{
  "experts_per_token": 8,
  "d_expert": 32,
  "activation": "swiglu",
  "moe_layers": [2, 3, 4, 5, 6, 7, 8, 9, 10],
  "balance_loss": 0.00132,
  "n_groups": 4,
  "groups_per_token": 3,
  "lr_router": 0.00252,
  "norm": "rmsnorm",
  "optimizer": "soap_variant",
  "lr": 0.00543,
  "seq_len": 256,
  "dataset": "wikipedia_en"
}
Below are experts of layer 7 (counted from 0) of a mixture-of-experts language model. Rows are named router (the router's row for the expert), gate (a neuron's input weights, with its number), up (a neuron's input weights, with its number), down (a neuron's output weights, with its number) and show model dimensions 80-159. Each number is 500 + 50 x the weight over its row's rms, rounded and kept within 0 to 999. Numbers have three digits each.
After each expert's rows: "raises" lists some tokens whose logits its average output raises strongly, later layers aside; "gets" lists some tokens that make up at least twice as much of what it gets as of all text. This comes from a sample of Wikipedia text that the model never trained on. Tokens count by the router's weight.

# expert 73
router:315524557465507485449525465551495469523635455549456511460530487533470526484522467519437540461496535465549538495508497547452532432464553530528439487489481495497428511435569565522486418515490531516400429467528510567526368439453424482525476457
gate0:485376524575536520482546511415433530514548487558541447528443520533462537557534523476549488499485526551627501371493422535474461448458523522485452432446513487426480433437539458454424454530515524465485593485555619496513563504520383527488465500
up0:569540410416476521519428464494570498570421555503491492457478619546526487551493465430532520481497468502521404541508493556454509551491493493541468491503585412509496508531462554464585539530451389395522495449456459492467517524418504556561620563
down0:474432499564490524427427453544575493535465494538474484444489560532448482587572531456495510600436535523502572476567494501460511489578463473487503508472592522571528487598559550612551584504529521566531515522502462497574469504535511490516489506
raises: "ran", "m", "ren", "l", "ver", "mp"
gets: " I", " O", "O", "I", " A", "A"

# expert 66
router:465473531529483532490551515543467513501599511544438510557583461497510522521477517499481526440520626419539616446454501523467534526468538494549483539506433504443409426389506510505530484635475496503523454442487502501526461504564351394486459442
gate0:510517504515466526525559478515567529424538528546372425552525477436466452525452461479519481487529558554503448447458494499447544441462507463550519545421483558567560500447454502447536533474530532483642438433517513526469461530504478494470475566
up0:508517444515578445488450463541455506589531425487575575447556548399472428468572391518410481574485473486563511557450475547561453481529464362543484493558534452396421514515517572541562443455486515463430447548575513496525530548507441518522555440
down0:496517586571434535435505543438415460436570520461509504498406562486526473510464438509424457526585533526520485469560500532517527462477565461534561496496450474469590480447485588512401478443488495559515485508578491388455543459532421522593314541
raises: "est", "ers", "ilm", "orm"
gets: " N", " \"", " F", " V", " G", " A"

# expert 128
router:505540471570542474557446467564435380494494490467548494527536523438570512477531523506487585476539551458514580598517605499472588464512495499508546557479478361462505503521551562487545462449529547505515577508550501542512490429437439584431500460
gate0:478542553619438504460387564447476532509483483437394591528559480549576499472436468510538525416457589496528545543532520510469502535415479559608467445485468462497479485542581524450460601432503570502525477583458404549576452497547452462416528564
up0:587502511544528538475520536466581400470456570448491370433496455507463539446501545498453539515449431446519563383496510434436554459582530522468497437532332475532521535544513561599455477544503501441520540466465491582448537534458524495508410548
down0:466525482588542506605516444498467490510424496489535588466461541515434491524536516457491521521436433470634476427516427514450492453442608394565483543601459521557557536416512561516532383497468575509526396500454470541466509506436452502534534477
raises: "ies.", "u", "ab", "ies", "ie", "ve"
gets: "ar", "al", " l", "r", "l", "k"

# expert 142
router:511511514486470443499465434605478449529502487510435489517612456440588596505482485444504538467547562512553549475496549471468510427483415466504463590492488473519601542528564522495626459470487483491396582535445575536507426497486539481533455501
gate0:493519494490455543546449535486463464450626442454482523543491562601496579449438469545524513499478564575577454550443505480463494442528462445505537588530413561523479505521585549540527457488527529493526565524534436401524389447568460509479476488
up0:534417589437514489441577531506512518457470506525529521522517522468401508505499529495465490420428524504453391553445456499508543461432437469425418561536456520540519460540452499494467523508535443536530404437496586532528505574525553532549463585
down0:485435510486521458497542473504536471417518483507570443485514456546515519426532530371418631500497520516547495510496499498522448570457416441556439496535511504476433579523523468477568486478417529542427520574543482490505588536552414484558575513
raises: "mer", "ment", "ance"
gets: "or", "ar", "y", "er", "al", "ur"

# expert 78
router:563532557546506492504469473544497461580523506435576543585522491505578479498437454361488577468490515468513476525465648511513505466461469464559454557480471520425532578529519677553514600520515589570560563470534479542510454536583497479462521499
gate0:536526548562460445481598481510484439580489520551481543549505513460560416493522460378463446547493600461506408546568456491552446493478575466517518503485510518492540443561478492443529437461539534568411502595457428507491531511469452474455584487
up0:493531513511521453459533488523497414596523450544482464471500543479475483483548470484445451530426576553498438571557466527526426424574463585429455523485508453452513500520480506363610502476532522511451454605540500512596480621425405403492489514
down0:521441470545541462492350525522408439464497598433573483504415409534467493463520455522505488527538508518490418533460478489386453511559490523441477535484394485630529455505464547544526490420493413490525576508446568579436480495450515521471453474
raises: "ess", "ac", "ince"
gets: "a", "r", " s", " r", " b", " Pr"

# expert 100
router:520571482519480499441456512496503592521593463456458524610565538547603460555537516469455596427542503478561483471459451527500436477504512441441420528498523436502411500436486528520439466537570505486503458517521438527387487434519469509463499451
gate0:411496498496450531389481456359533535432551502508438572591455510423473498498520497479469527404548587495543498452426502435359472477461501514485467428420376520482489512469500500501526450447541471595555463578510560462406490403502543506500444469
up0:399467508413483524364485491423426502478540486535443540481461496505478417532579460440466495426540507428523534564467423521504400531556481612478465524485466473466520540541523551546491540541404413639531495523518461555477455468550590528475538483
down0:472457476405534456471523492517518529558507511377478521579526467514505517613429528503410589528476470602552374517491461536531443489467550567511466533540425564536509499446470518503386476544517450457400553491455496475497531492555466566517460420
raises: "rom", "ara", "ages"
gets: " T", " p", " H", " P", " t", " K"

# expert 89
router:510492425531428466507471459572497534560467488516566455505483556543488399506507512525470519560448536484485550417529551533521436487424511418471466510476452501560496453478497568470460553531593501529502496518413407546482491471466550544447472519
gate0:510634464443465465507552532525440423493553466462517500461590499495495500526509445524407466554502468528553448521528515557538465443586404466575469452577450545484461548443366602448505447462507504542507536492443558564495429527515525434479447516
up0:447635500498490416536572455506473469507558456433470512497477487517452496597473443455515500481495511497441479502578497711520466487532534474618498484529511452507601542443458496526546478450536517492551500404441511513524488563444555487463435443
down0:504476506424429558451397578499583390521385559470542386481433526486550670532555464525575478527553467493529453437517467441523468478437488508478462500502451472545468495511537556590477526486461548438511540534474573468478470541472571516635553482
raises: "hen", "he", "i", "ut", "ene"
gets: "p", " p", "ed", "ing", " sc", " f"